config.toml
num_hidden_layers = 8
hidden_size = 384
d_shared_expert = 0
moe_layers = [1, 2, 3, 4, 5, 6, 7]
routed_scale = 1.41
positions = "learned"
qk_norm = false
weight_decay = 0.064
lr_head = 0.00669
schedule = "wsd"
doc_mask = true
train_tokens = 721300000
max_steps = 2752
dataset = "wikipedia_en"
Below are experts of layer 4 (counted from 0) of a mixture-of-experts language model. Rows are named router (the router's row for the expert), down (a neuron's output weights, with its number) and show model dimensions 256-319. Each number is 128 + 24 x the weight over its row's rms, rounded and kept within 0 to 255. Numbers have three digits each.
After each expert's rows: a language model's description of what the expert responds to. This comes from a sample of Wikipedia text that the model never trained on.

# expert 5
router:113186125133161128158147114147148103078126112130132114110156116142124116133109137179116129144152140115103137103120088121146131136155127159138096097184152176109139140162118090118136108111153127
down0:178133141104136152167117132146105136133122076132140149117152113131101135155144088132106106110116118136149143115147166101122160142129130141143110101100086146086181099164141157120158115098092145
down1:126060165143124082094105159119192115097129102132151085117160151178154134116122141130109135154157116128116139111132134115127124075151146134049133126127113143113138111100161152182145124125081122
down2:106166159156122091117144156120148119188087175114150134123168140120116126119114093134073150164108114131093110161116127162134115159141117114149112099181094152121094101092120122127107157113097169
down3:157039092133142127102127144107108103129104119132106141105127133104166160131091083116097128081182121100085148124035145110117162123094110107122160129161142120162141139108137129139142127158122138
down4:122120110113157143136144109099129147143121104104104143150153129109135118158169160132152165106172130144101151151148120160095131123131136127078097088153140158138149167127094147146100147120113102
down5:145135111154173136136130119147110149123122135118087079163103106093143153142156134070139106118144103124119132099136146160124177123150073094086118122150161135115114203081110163065148107153148098
down6:084104117118113115111111137144114175147132156156121153111149124093109153091123105157099125177107113114131130106120114174119085118139113104134156165097165159143120124131120152180135096138095121
down7:143141132150139194099128123130142129107147139142119122124133139132157094088112144081101128097140114113122113154127118092113145122115121148165124116112183160149131124138108135137123081110147097
It responds to: Dash tokens in table cells and lists, plus career or plot verbs such as played, took, won, married, taken.

# expert 24
router:089116140134197132143143145144104112129118171122135105122125106154166133130154144121083133138113127161119139169103089141116140144122184173162076173168111089092144122123120122109103139187132139
down0:144070129146138161100147124129139103164087116113145146133118175134134148108131160155163155152125135136123113162163143138131173152133120114114077139118150128114119166083131138112129117108128096
down1:103103143145145122144114105129093093135142082144082152168146092107111130142118048120103135129127127125136140159130140122174123175140132171126133177099095171118128131102197159120099109168160090
down2:142104075133149153136140123140110186124114106148151167105129084175129141132180097131124106093105118177152167132099165126134119124107140130186124158160124117120143146127134126125146101142136104
down3:110127143100146117133106095155120119163109104130128138057150142109104132093109152118113133143130167115125113139125124167097126139139133128133082169132134151074117104138124111116144161131110153
down4:142126112132100118116139131155103149143108205112119143119133144156110157119133143125160151120122162100121109109135117130124121099128162127087149131159103139097113127092153110157094127114140151
down5:178104130134128131088173108130134131130205145091138141142189136116116128165114105123181131163097148146173118087086140087151135124120140115121139152111136139072104162117125145136131103140154141
down6:156123138064150144136093149161108141102126145099115142126131157157155146061131140155120121125130115169145127092107145116131109113113119120074170080112172127149102107137163149152127080163114117
down7:159169152106111110147160131111149142130134094081118121132066151077117127103130174095118145133110115137112090129099155060101146147131107130126132122100161131147088134125130107129116108129114128
It responds to: Mid-word and final pieces of longer common words, often suffixes like -tion, -ity, -ability, as in accre-tion, a-the-ist.

# expert 63
router:127174138107133127139086151112128063124107141173136142146165130180144116136137109161120129123133167157157099141084108144137120151141111120133097128133105125133130094123126145157124130141087133
down0:129143108128112113103083157110142121129106134136147120152115123116106121125174136156153082135115129122167114122124115146102082098148149124108127110097114138132139124116162138126154153136121135
down1:116088134103133110157154112085113156136162098151138105147138162102123088112147099116162093111171086127103186167144133102150164119141116140147140123158118118122158150141107127111130151080143146
down2:156129113083151105142119111100110099135116160122137096105138143138182112156168116132120132178135129141115079175086107138202100112143082100143119104133134113167085147097124186174122120125094161
down3:120134110159106150108121169117126070124151086160141131115125142150174147131092139106141123095132165090153106089200141110159141080192089112124108120130132073140128133135151159149135131127153162
down4:117152159125138117107143176173129133112155137107124125081123096137132144165158162132083130148133114131150104158089099101119106109126125129169112116128165167151143157171116161169121115102134149
down5:128137136127128064132126149153157103163150119116118162148184091133133115129128146105110150111118150133114115117107099111109091139153111135113147163147132117144140129107158124094093137112153089
down6:147122141122094118127093115119185158127122155068146139106097119116132157125139100121131128129100178172133110164128163122142107087135123134116137084134083102122160111156072120187119106131132136
down7:115118149140143126095147135110161145111172135112140095129170146074093154117136144124098131109101114117115135140129132120152119135139124118177136154112136104140118095132107129120092117104136156
It responds to: Single capital letters starting a name or word split into pieces, such as S in Smersh, K in Katureebe, E in Eise.

# expert 19
router:151167108091142130177142127141097119123120152141126150165144146114167130152087133116120176103140156115160124122099109158095168116148146134147144148112116112135108193130118106142122109168159138
down0:119109140108122133182149132114175133088117105116132090151159096105176156130085120128123155187093124178077153152101154137137084133101144122119106140119100092130154113124159112120109131076184119
down1:131174129129110167125138112104135162124144126128122109138148136134124128160130110104147133146109069131118125122165103110151126120106141115119167173146084147096180103106140098118114137141120152
down2:124124145122121132161152154170168184117118121113108137123139139136122147148087092081100104079088140150132181053125156148130120108139107129115129132091134104146126156119123126126106140134136132
down3:137195119145146137119126103133156178138094128152143110121130145135170143156142133133143172106153136108088134140117099107103139147152108096139121109129118135133115161151155161108122119094134153
down4:124163153139108093116134109150089102184107120149164118133105117110126084108168112128097090146123126133083092115171126126168129105102126188131079129118126139150126125141141096140099142125075103
down5:121122097068103129116156192101124123127112115136096126147107113091117141151164127126173122110122141150118146150146099167102153122094122138147142061180134140122048129126079094145112125152128171
down6:106138149117112148172139115156128163095110142131110128161166148131158073155167163172111096076143085107103104133111117132091141154165134109133129078104133114112112095148106145115114089144155093
down7:101139160100140123124116108097107142120102130076107128119118093121116121123150125094130177155152122155133136127043121159081108099123132135111119118124172142127146106092109147108136112167129190
It responds to: Head nouns after the or a in descriptive technical or natural text, such as storm, damage, treatment, satellite, snail, locomotive.

# expert 38
router:092137132094167125147128129135130135082142174139134117124128151137138130075131162173106137110103163154164108107123124147116169143133140122115147114152093154155136129152115137161122138169081084
down10:160123132126108096122138097146129091156081176092183112111119143084135175111121157140142137156127117126110124145139140133130124156097096141145098122108128189077146101143123130119132120132107094
down11:125127121155128149113127126173126114124137159108126132102170168107094148147156094121080083146126137082118069105096130139131117120146141110165129165137078130177098087055146133113128163151141117
down12:142130124110121200144121095071105157130145155135170101140113114131142120093157175090132153100132144127100124143107092095158102105113122117072136136139188131153106170135130139110123094127117115
down13:161156128099119146085114133160132127082159113113153110130131117117079118062132083140102136115120148128139165113157088138127123079134107152121073109177126115127124134106141135105114149140108186
down14:108154118114150129120110130066154118113093132139169103116112151159128119125097108119063141105107110098120153071120173135131139123065091121132134113126115080149089186134075128076129125156111125
down15:140112115118110133123130113120125092139147092141148161113079117114178139131121146115161112162102136116124137069137114137132146124129047156111125165137085097112101138116109074132136130154188102
down16:146146126152130123105128134150165119125110082126098087107182140114122150136132086129117080136122068152124100171144113120102103082107161107118170154137132129144107140136140168134164093145116175
down17:140124113113158125125108134167090122156134129137143101131148153137127143132104107131105142107115102177130089108118166163088098148104081142125153125149105068137132135131106118101197144116155156
It responds to: Verbs and function words in biographies of athletes' seasons, such as began the season, made his debut, scored a, after.

# expert 14
router:122134131093150125169119166116122109094106139127120158108132109121176103091118128159079153155127165120110148120138108157130098128107116126088135177124109132089122113124116161108119136167120132
down0:135100113154120121133173147110142175112131138144127161087146113140137138134108100136098089086123159099181141117127150114088130112118144144107083127152130148118103149134123099121093122143173123
down1:096097151172130122145127167114089118118112130098157140100122138108113131084152123156121132110163103185144116190147145122108190102147112094108109147112150101141155095125149150116156130145128151
down2:136127095099184121146118143110099134130159115145143143123162121090074091157117118130130115127143100129153137133143110142140117135114135116103172176115138130140131145162130114148140106144125161
down3:112089143090107132155130135126092147118141142125101145130142138123097147131095123171119121105107170131119149128127181122129145138118136156155146122108141145108103123161119146101115099153150197
down4:104138101164159129166098130092122117116111121102142094152111171139106121126185164124107095101125095093140159105164109136100157152134119086135114115114137076138138167113100122125159124128099139
down5:096101122154116161122148173145115089126154098118147150155133120122097162105081111154166137147124115103113113123085155172143141166140088140144166105104117093151157070146166126115158140097116114
down6:129116169126127111089121147171156124114084167166139117116154113111121127162111096086145119130138112193128160125125115094130118122104121126135129115152135147113088162132145111125088135117144117
down7:102129098111129127107110126122121118149126155130150126113174102145101118146111133114144140140201107146130090148125123122125148098132155133115100144137145115136103150161159107134158149161144144
It responds to: Prepositions and linking words after verbs or nouns, chiefly as, on, from, including, than, such as regarded as, born on, includes.

# expert 29
router:113151140134132123191109093130152143109125171135099089159138144160157121143113139116099186084132130170187131164053102132120138140115065133138144120173126087139086154106133131115117117168119103
down0:119080193117114136161122111146124137126099080158146084146122154072129127087117140093110144071155149109080164127099136160129083126153121139140082182128111146118134137178137186176118153150115105
down1:106098120085139132139136140107097152154154122103136120137121147089106145135154148112122138177118141116123133128107125182131107108081115128132167121146165131183132122111123167082153091118120138
down2:121148092122142156098118113114168142165139151136103135124154123114137129114107075147141139145100124163114110118163104114148131147103121123180125129146143101133132132202147099068141165176086133
down3:149113158116149116068133107168152129135126125138133142136165140144135136113073152124132128112132146123134144125122130128157082093176098130100129119139105183122130112108136149121100160127150096
down4:123146114137158148121143140109120131131141103147128109148144169144121117119155115117127116116111126115082124125136123090156150094121124181158106137125114100157084121165127123095111123136139153
down5:136083121151155128100117100140076124119115113111125153126144121148105118088151110092140101142164131107091145116120150145100108177137122135123094125111132123153189133152088096096139105139147194
down6:118109090079156121110140129057109121143131121126112118130108197117149158119125142132133174068157101135128135157213129126136106117127130184154164119155136138115138107138116141147117143112116156
down7:158151153093123126120162114125128153130071104108134098090160169110100129121155128128129158113160134106168148119178140097144117184140121101145081109106129120095112102147112110136135109120112109
It responds to: Abstract nouns of time, life and career after the or his, such as years, time, role, death, season.

# expert 2
router:119156141104156130161088122137097102117096138104130113128161095157161147153109127113117133125120164184136133140097065145165166148124163117154093124132132138118149148137126127163138117111109151
down0:094156161156147152113151111111108119124076115144190156144141130163118136146111149112083150096166120122114119138117148136125163121125153126084091105125097102133125123140148118086108127141123103
down1:118123114111167090118181068153127065099090142159139147136108170125113072124083131152119120128151122115150151083158101133113104124153152110144148121081132128113074082130138141144113149148114132
down2:128092110096102130094151095138117110189106143140141163152145116155140129145134145107140116126113123128135184164133121122111143128107134109126129148184097107126077160095127124164114153129127149
down3:127166113134116081100079143147131135152142161160159138110103129128125127137126113158125095094132148186120161143119117119150146109116123093141155161154116128156114110120121104092134139149105090
down4:124158168081152170128138166142117171150106127114125094128131112148147118135116143121138125133133140125122127104129124108089123121121121124149116160107144147093151149134145142084167100095181102
down5:104150126136132132084158124170152177162089144134155135141105135121137106191052142114099126117141136110164104113140131095140130145150101090110125150129073150123114091169146117092113145118145122
down6:094075134145124120121124098076114134113119126117174112095111137151118156134121128141128177140128108143135192141117144151188132116134092132097134141129153154136091103115116089131147151129107148
down7:081136158090116114118153112119141119132155136142106153126100155156141091108093119132147136123127069141124130125129163120130153164146085120119122152142116139122099182155146125079089137111101125
It responds to: Final words or pieces of organization, media and brand names, such as Sony Pictures Television, Electronic Arts, Zee TV, Riot Games.

# expert 40
router:094158143107144125166097093134171126092118139087146110137132137129144172144102138125114164145109133149147114111121108137106144152137116190126123157160156137120162125134127108168089108155124136
down0:150170134149133147097085096124136180094130141127109159180178115115118142135102141127139124141099161134121094117161135126099110085095160166124118128122196102120092169138149133130120149114107125
down1:128179141135129129142145090133106128108157094140112091129104124085152113127125121131133127098109127120175126073103111122124178152167154101133185090126120130130140145121144153120128150150136125
down2:181110123109116123133096146145139159122186142122122111107127101121179111141135099070082128135121145185116131108131124176124123105132133139159098169094119177119161145149170087175104162115137142
down3:111129114135084145149117138207117119111109116105121101127126132162108152108105158109132136101074160134148114099096092127120124113127134152101135122141169151094119121113120132143179078136135155
down4:127096161160129172103149133132156145136103187088114166163084055132120122115129120141156158127108139090126140153109137101111140132116133139129096138123101103082103154151144139131148133100129133
down5:115107117150148116120111109113132111136135126125153125110160114130153119108155149119149107127142085131066105116144107149106153112140117144121129138105133145163182116107121126141095090154128139
down6:131081135132124129151117144152129089075108155144139114144135129118078122116145109135109119121156078165114135152157112110109098112086132115080109128129109124151122091152129118161112149124136148
down7:091117147111109196173080094128120108112152084099182120116123160128143124122121104118147141137093119144142075097105127123132146123136113085133177145139100164115146106153140143136125141126126123
It responds to: Album, single and chart vocabulary such as vocals, Label, Billboard, Released, R&B, drums, in discographies and track listings.

# expert 12
router:132155104123151089138106150120136090123154182149124114109135150167148122128118156139104122113175160155108161103129090119185146126145090129141112191116081087071141116139112096105103093166093103
down0:142115100132116098144102128133109150073126129141162117156142116162093150128130196144132150114130054154122120146142082124130103123100128156120102121093144130156143156151155173137165158167127124
down1:116159147132103143135129102114160124133173115130114165134088153150079101110127121165188127122138129147118161127173123117131082163130167137122120120105126151131113042118126114087066137170132099
down2:124070113120138144148119086110129172163148099114144136102151135149123121137108129134127136130114125203072157134098124120125098133142078112123100156147108187110127079127124107150125119125080134
down3:125142116141140126145130097144141156121154149091063143132134155134137155145121146093146119155139097102165108118086138104104112097141116128162130139131109125115129188158111127143119104127130099
down4:139110126151087138138106148116107153117136137167135155105126120138108132165147111123121166153126144126103166133148124109174173151144120133117140151092143109111123138066125152125132129104116120
down5:136141116109105156109119114073152085103109115134086152139081079101136168115137141154131142165126131130171138125103072105117092129142130152088095147101181165115141135166107114121131108164113091
down6:097203128134140138164111112136102122114145129121120144117122105105114089142153107153153134097131111144089148127134129168102166136153148131132102116146126175163140108127105113133143119108137113
down7:082113138112155136145107138167131108159121157130163115144083113101130115161126119135095101122116097100081091146106103142083102127101132146111115102113123131145104140116127116120128161152104130
It responds to: Heading markers == and === around titles like History or See also, and line breaks ending table rows before the next |.

# expert 41
router:152159131096136134142142134141127093107107117128159162158134114126160114161077147127116142112110151157103151119078113177131166157148121159107128146132086123135152133154104109135142106151101113
down0:147084124131129153115106148179152121138105116136141114129080144147096127134136123162121128114110089163066111120103116118132136121155134154128114118138093160157116127148148105134144142145120149
down1:140139118166107149065145119062137069098127105108123082101148098152118128121149115132146113135091167145133079133134137097087118115115098127129119127108137173130143124147114120129116113129133096
down2:112153139132103136124087209114081140140151157131100121107123095142176137127127102150081134086163099122127136125154139082133098103152144114111133110166138111142104121136158121116087128154096186
down3:125166142150083108089117091083137141125120080108126161130135093108131093122154118164161149128120135116147149138129130096177144162157097128083094134099109124122129091111131103142149167091129150
down4:128115160082107126135084139123103109119122135124118117151145175120116120127124123108120111145140092113133093138151148125143122124139093118108045061128139121154115082071174130110089107113089159
down5:121116175124156149140104081119152151138134164095114175165191145115156134128128102132137137138120111115166145122167130125152100126109153140134106125118134122083127171098154136103094114111088141
down6:157134124134150113127101120105110137151152148153120108124140106141123113122147150108086166135151127126081125142123131143146142101170161100139130118170094115129121109114123122157153167155182114
down7:193135109087143153132078150121144070096133108144106091149126157129104128129142109091149186128105119144145151122151145129160118116164139119139135095108103142118084139108132123150141149135130181
It responds to: Apostrophe of possessive 's after names and titles, like Stalin's, film's, plus some brackets and word pieces.

# expert 60
router:130171141113159134127101121172146145077104135102123145130153133149204117118121136132120155144120183179129150174090102126150161123109109113149101136112150146113131158153129129119125095180123121
down0:166112121113118153131170154130105138127087087112171155146112196139091161168128119122136145123128070097091151125113157149136120112121120141155122138088153153121135147106075118138142107161119141
down1:068139135157129135138161120116173136123166100118101125117140143181074061191153099119106121149160129133107099118124156108093106093158159146169086092119139130146133129136138155132164118110190155
down2:160159148130106126101179103137152150138134106135149129168105131136101153071148094128128123102145102111148114119143150153129080143113155115077150114056161146156134155132103104102079085089129132
down3:117145137118099120139146107144108088134125158102086123125134117128094135124133107103174146164161112174140111115130090119117124110118132141120101092148123172141112132127094156131138124111113097
down4:065104098135146156131117115135135157107129154171148102121138105126125142158100143123105160123093146143104140165143099157084133116151116074132138116155107162121113087125135137181161132137127113
down5:152156122129129124110120133181132147119123100137147109149094155115100114100131092097128091103137112129118129144176142090104099156131129119114102164145147152126127172090199134149128153129135145
down6:072113116120145078147136150084119205147131137077105152132122116114093140109118120121138144125099127126116167102110120143142110110145116128105134151130178104149155130064128095132148140095153095
down7:132128142125102176134111129112110142154116142156174092127104153152115111113168072104122105103118118145122131126158127198164093124096125138167120062146131112104141137074104101112119146176124142
It responds to: Later pieces of personal surnames and given names in narrative text, such as Ray-lan, Kip-ner, E-del-man, Gracie.

# expert 44
router:063133127100149096149110119135157108147080135102144116108200128128132148127119138171084137145139134124132095115088106128177141138116129137081134152150076177148150133167093103134089096132134123
down0:106137086099113155158174095176170088133137104151136114117147155129123122146126136115149101140117146120120132124120130163148143155170122126105118120181173114149118109088155130112126130135085113
down1:160148111120114120168115167145139097157124080126139114108127154123123105157112085128126151125124099148123080166145129132131153139104127149121132103102128103125138124134106110147100131055088124
down2:131119187171134115138129137117124137135132111181129115119134147139092162105125127140098146152117136153124119137101148163113108113108143160137121142136132100139124105115149102163134109099153133
down3:149128103114150108138123138156107167137078146152174129117109111129147106100124131142145125155125180144134129127130101148124098095144129118138109108103095125124064079142155138166150117114129125
down4:146085123123132119100090139142096125116156111121158164139139108144137118133143101104152147082141109104108110146128148112109101073122102115127125128105164164157155120135133128150173084113116107
down5:137173140107105116126117132133130106124171113116115153117097085104125131148152082144145138101164121126087183126124102146126169136148129111128141098110086112154120114088117132102142179162106145
down6:097124154122134158138157080112130136135109119093145109128128116140142138139149094170128143143168101129107145151168143137109135171114144128100143180153092175095124158132137141146155110093142103
down7:085125141119148109155114132137100117175134098129139124151142152126151108158149153112131142125097117087143162158146111118111103132124182137104142118127115177110115126092132126102165099101115090
It responds to: Prepositions of agent, means or place after passive verbs or nouns, mainly by, with, at, e.g. optioned by, taught at, via.

# expert 37
router:128161131131148141147113121142158111082122142121164145107138099149175147158140109130102164128111128126147119163104107123131133150093139110158128154125120103126097170094099126159117106149129075
down0:107130125103099109102153149125101161121154061196110136132145110127113135102077123114114109156099153131152141117154152139117166110119116128126140101121113125153110126114163128128152147129118080
down1:120152153150139131104139121102154151152115146128161129111110095135130130096118135133138146136110071126123111128093130149171158157118119119124112148138122168144150073152113133113088139122120112
down2:123125135130120142109116160131153140130153167149156125155124138136096113074104143117107146088131137120152100139109147152127106108123072161144129080162142096123140111132147119128106114119135192
down3:142113147138138109131167092105098145089124118116171147104119129131131134093123111087144113109102140081129122123112141168102132126114159093079170137179088123109147125120128110136155183146149119
down4:088147142143092155136111135115093125164147143125121098110083135143113134129109165130102110118100107151153148155100141110125111123088151164083084097161142126141119140124134112138125151124147128
down5:116153130115110113121078112134122117158122098132130148123098177146155092111132113137131157150122137122199158143131127094146102126103119206092127118139130113164126104097147132131096122120134107
down6:140106107105119138126168105131149082117178155094110161119148158159148177133124126118155160129143131126129167130123116118131092147163127116075096176112169132084154095171090112113095158132127194
down7:148120149106126118157108107157099167125138136107123110126109165124143174131175118087129103173134136119128125139094113145153173113124166134115138120170152181135147081123153099134143120063145134
It responds to: Nouns after the or its naming directions, sides or parts, such as north, south, left, side, end, eyes, ways.

# expert 13
router:118152143142158131147124118141122123114127150116141135128153120120148163133138155161111157147121193160144105179078129121152143162150144104118153132130126121115137152145117131188118105156099131
down0:082166086127099133121201152149124149142132149115126156114137160146117123139100148118145145127176133138150128127149094118120104104118175120127070138117139138076149174097130150126138168098125132
down1:144147060139167138110122141149126085159150141170172116118107144078131111105107105080111184135117112125160085149131109110121134154176116125117140108092144160115123178128104112104135101110145127
down2:122134126139106137108128122113125115132147118132153141111099120119169111140122124133130110161101138164152105165113124133099141117151128119092076106123151122120078112103136166149167098114103132
down3:121130168104124113173107067138121147135157103125099148127137115112115153146122115102110152154157135107111138095146154168140153175140164119181141100154149120122164075093141122099136148092078131
down4:134109121103113131127147148078122125158101123146149130156127108133053162125148176139134117137099107109152126122125108105155133178110112142083102138143136130127092144116157146079146122103095112
down5:108133136134116128107133089094178107126104127156134131146138130127158090145088162116116146166122124174090150120149122142148130087151126151161128153143083081115139091114134086156142143160124088
down6:099115118195148130128126150173156107126136129125071127142110133115102104158173136168129133130180145135132102078132157131132117118112093132119105128112157113144093153098091150136135168197119147
down7:166135126114151138102109140141122145159140115122139137086083142144159149130152135081090107177102159130124147149175128165118115138098105116115100145111174123141135149118150134127155137149091095
It responds to: Later pieces of city, university or club names in sports tables and results, such as Angeles, Chicago, Atlanta, Francisco, Bonaventure.

# expert 4
router:106113164106134122125162138119115150135114157132114101145162152136125168118124169164130159128122133143150130111134100163138116145155120129120134154112108098110084096141144132165128122124088159
down0:120099126145137123107122119126115105143120187144101097140130182138156102184149115149142102134092133112167089173168133083110113116113111139100120137111086115147115130101106159118149140125126125
down1:113126093146102096104144139126106133126144087096094129150128133127157107142121091104130166096088155165156110144130132140128119123145155095149138144122106135115135106146137144158148145152063145
down2:150124095128096130092116116120146139142153128090104125123078129094093146131105097147163114097118107129144096104114184133118104142129119099120164136170102092093096180116148098143123183108097147
down3:127137107117159157113082158156121154086094155134157154114146111156108089066127134143121119120106143080134108130110108128114112114151156104127070122143125084178134096151081120159138172130155142
down4:155135127117095143105140117114113147067123139100158132146151132141153101140113117130137146125075185130110147135128131135125165109127110134118119116140139138080121142080122120127190107114129120
down5:132109130171135146130127132118140167148133087088152180123143127152125133109114134100109167135154121112096121157140135102142143135132142133114096175093134087142144084156127129142142136065109122
down6:091117193097094121161130125121143157134132157139109146132126095141158175177127180097104113135137115089149154106133124147119103122108124118159121148090116112175157149141160131128106156149127104
down7:136109145173122098104100148103112128115095153091170137151099147134102123080126145131133110157085157082085130154116142131119123133116136148117167101129126140123140173164095121182115153157114173
It responds to: Opening parentheses after names or measures, often before dates, countries or actors, plus name particles like de, la, van, en.

# expert 53
router:145110162127155117169106111123112153121125135126128104139168151171124151148120123178058145098105157140141135112136079111120130140132086155128124132077125084141162176150109122132094110112113103
down0:165101111077147110156127146138131138170113080119076094122105179153107106110107097130142126151099093160117171184133150131109135126131116093133139133161130116184116130136139086104140106106108111
down1:092096065155096121166126123156156089131118092115129154116118120064148169149110104138155162100095156153150104077059140153115168135155144149121100101113162126107161201138124115125098134154114125
down2:119134168113160127106150113140107151173140144130118122111132118117102141126091156164177119133055128076138139122088097129112129125120113103146098110134111129134087095093119080158144117129145116
down3:106084100121092106127127101111122104120119157123172149115101115139103154118141110118146118121124130101112133134114148136115138113138083131117133145113104083140143091130152147147104159150119083
down4:143164124108139120085161162150164142123136116103146096162135099144092141153100141127139105116132143124142125148126123158102121121150116122098107129121138095127098141103096139121143131113112116
down5:191117109103168119128111116114120145142132141119145166125118130121144096115162167127157139123140087134146139172120093164128114128141135144112127137160132140104165125124144112174104079142159153
down6:135118093141104117090085109110137179116125145100139125145143125046142093150124175127104122171132102126124106161156149140117180093101102139098113099117114095143114148170092134127093090127123114
down7:142097137102166153100128126121128134172132115149124136163171099125117121149128157171173082147174145127174144105122139111162156106129124110124132105132135112178137142136115127091168080135163121
It responds to: Short vowel-heavy pieces inside words and names, such as e, a, i, en, as in part-e, ure-a, Arpit-a.

# expert 36
router:098177125114137124154172101134131107079118142105113150107136112151131116112111141143140135111176146147085147156103090150146131090127135132105132136120125120158113120149103126111108092157074072
down0:110131132132149141112162154092168073127088121162153107145122104147121149114095112132118089109143134125120144112165081175150074163151101138161105137107116108105091123128126112108094120145103115
down1:141129096125087122108106102112106100164135087127129131129153109145144122113146117176136132126137101124117117117112130152113130145131135124163137125130117134088129122127132164117142162141074148
down2:127131092127139123118141135137128134121162107107107109112160106113151138089091081115171152105175144141116150155134124094123116124133140112110136130113132132117099123125129143134122105088125127
down3:123147163167153146119150121163155133143095125132128165120123156140104160147136116094116139142115107144129080091090147103129104164085117132147147113128133120097129115139155138141118105097096132
down4:133117113136134160105120120098131162115163137075139106126143126147133137080124114124110155139088139148131110136125123102135143115069138128133107148137106142100093174101188112119177176129060124
down5:185123120090132105102164125118116191137106107098157168159112129163099125127116120101107155113160131145137144102135102114151180131151107128115149110178147162087127116108124136118156141107096143
down6:145136125074125115131154153128123156124163126103131094141147168107143144103117110173106141143162137090120162084184146163113137119114127115139152170148123115141109102133125137150163117141121106
down7:064097092132060053140097126123120129139177172141078130112110113141126167213097079131101121058116118124121138121149132132132125148118097126123114181114144148092102131143116135126171123135147193
It responds to: First pieces of personal and place names, often Chinese or Arabic, such as Wang or Yang, plus kinship nouns like son, wife.

# expert 46
router:130137144113146133151102109121109128101096175142148149102123109144141180163100096143107149112159122154118167175108119143132177143135139111159122139138138134120100158168103096143105107180125086
down0:137169145150096116154128161098126151112153148128119153100132130115130121095124125103098123129115110121144126120108132125147124166127160132146115146093080092109138140106113131136126151150139184
down1:120126080152116110142179144150122139127183107121107081131137117089117094102094095147167141130126099114135141101068166140136090090127133112143132123147107130154158144088096105142095100134127126
down2:146114117084170153169128167147134138118108126132182148129121134100125122184084083119102147115113138120069129168120171170098145121113114120129107121102163132094081094119097118126121171078097125
down3:122114121102094104108127096085153132131123155126089108133119147136126152162110101126157092124135104102145118130154081067148143146159111153136122141156086144162082129121163122110172119114115124
down4:101106086127118136105133093141127174114128138169103085148147128130139089144124141127132111089141102078140119142125126141087136169108114109126115102152055138128164140144134146125142107139122127
down5:071130153107092149192125077136146117117116070156152126144118136083102130103134139111050095130170128141139211062132101182107125135109095148128132118124136151144138150141127116138111124110141094
down6:162116113107131115110151102130130119150140123091133127118104110127112094128121150113110133125131116150104114139182102139147143097152112105141127070135145119147131125161145166148106131121147182
down7:115090137123104118114126121142096098097125146145071126114119145175091137137128109104157135109146146146129138101079139157135125129123153114146135147154096143120107119093156149109111131127107108
It responds to: Capitalized common nouns inside titles of films, songs or awards after The or A, such as Night, Love, Passion, Spirit.

# expert 33
router:132122179076134072138133114145150134127130179114132101117157124144166118135124151156130148127139170187147131150109136134133122132107126153086119184142097161131160150184108141146116141115136112
down0:151112120116194122099124166134118126159104165116105177101133098134144096112149119109106125108099088124093105105146119146107127123124133165108136154146134169116113165115163094140132123150125155
down1:139088110153144122119073159141104144136113188109143154139105156123121168162107092148138127132094134115157138145113133116118150122168119164106163080141106133101140102123136100129083127160122124
down2:133143140099106145110140092108143134128109145070091155090155133104117169098077134118127134136134153096126123108181157114116110144136125129093131114127156136148131120174117139109133119119117150
down3:085105146163178147125097109144161114148127137128126155109136091145123130134140151112135153160127090105105094118157140062149117110105111130148108099115131162112117097113126153154187155156120151
down4:151136131129107095128131179124119103126156105124137091147135119094167117133136134147108084142121112126109190120095126096126136130169162116088150158156140124106113126155127113126095136063161144
down5:119120095098068113104122117164095126139076109153135118171128156127103111125123113119141149078107132170074115135153154133141163167089157179154125155151145159109127147152077097089123143100135139
down6:114155089117129103093108129118119117125148121133156141146090120154133110107138130112155087135156111132122092178131195125127166133150127107084125163145151120094174128127115162066097148128137120
down7:136097113102135140115164086132122129153161105115132114165114111114131121168121082123156166121139159138061108107123137146141105111092146161115114127121144114142126154132104088109165144150094115
It responds to: Indefinite articles and quantifiers opening noun phrases, mostly a and an after is, was, with, plus some, any, much, very, two.

# expert 57
router:104153133147169117154168116148149137065089147120106107141168132124170116123135162137126141099120168164168151193133082119129107161094135115183121140115105112136133132128116144126103128173139100
down0:123134168140140121137102115112141156132124130138160114109158135126095102117092121154135124124135115123121115087129147163129149155133122088104081149111141081122100106106129140132126155112108120
down1:109112129134116102151132119133106141142191110095164167107105141152136154140188096125151132103088123051107131170127126095136134145160157108142129084092111143148122135132133127163130110127145138
down2:120143146125108129147092103125117124072111130166114133116152142120107137139117120082192112145126169127101137118095118125155142135135107105113109116107114118100140055183121131139126155077125118
down3:156133115145154138152122075081118117139107151125136132139131189127118104108092162096146128120132108096138139122117123162117118136145113102124100114141132105122092110129105100138132106098125093
down4:156155095080101100112103106132110152098108087111127117123132127122125134111118149104105153131085163153128128097102177124126145092135143115099147160157115106172135192107149140155121139101146113
down5:133130120169137123136119162130115137108101124113114129093129124114148131166141185110128144140130120147140134127133114136088161128138134105088143122149146102097139125104146157099150154135125137
down6:128115134124157135160172122109129164138121119139129137145137111102136118123129094136121144132149137094141127125132131121112143127138126137137107117128098163162116130123176149136139150107113135
down7:115103141114111187148131148126122110116137114173139146147117114147159119146161132094151089114099149146133082120096143127135144110168141112101155144137149092095116143072124106119126111134125108
It responds to: Word-internal syllables right after a first letter in non-English names, such as var in Alvaredo, hin, hur, ucci, often Asian or Iberian.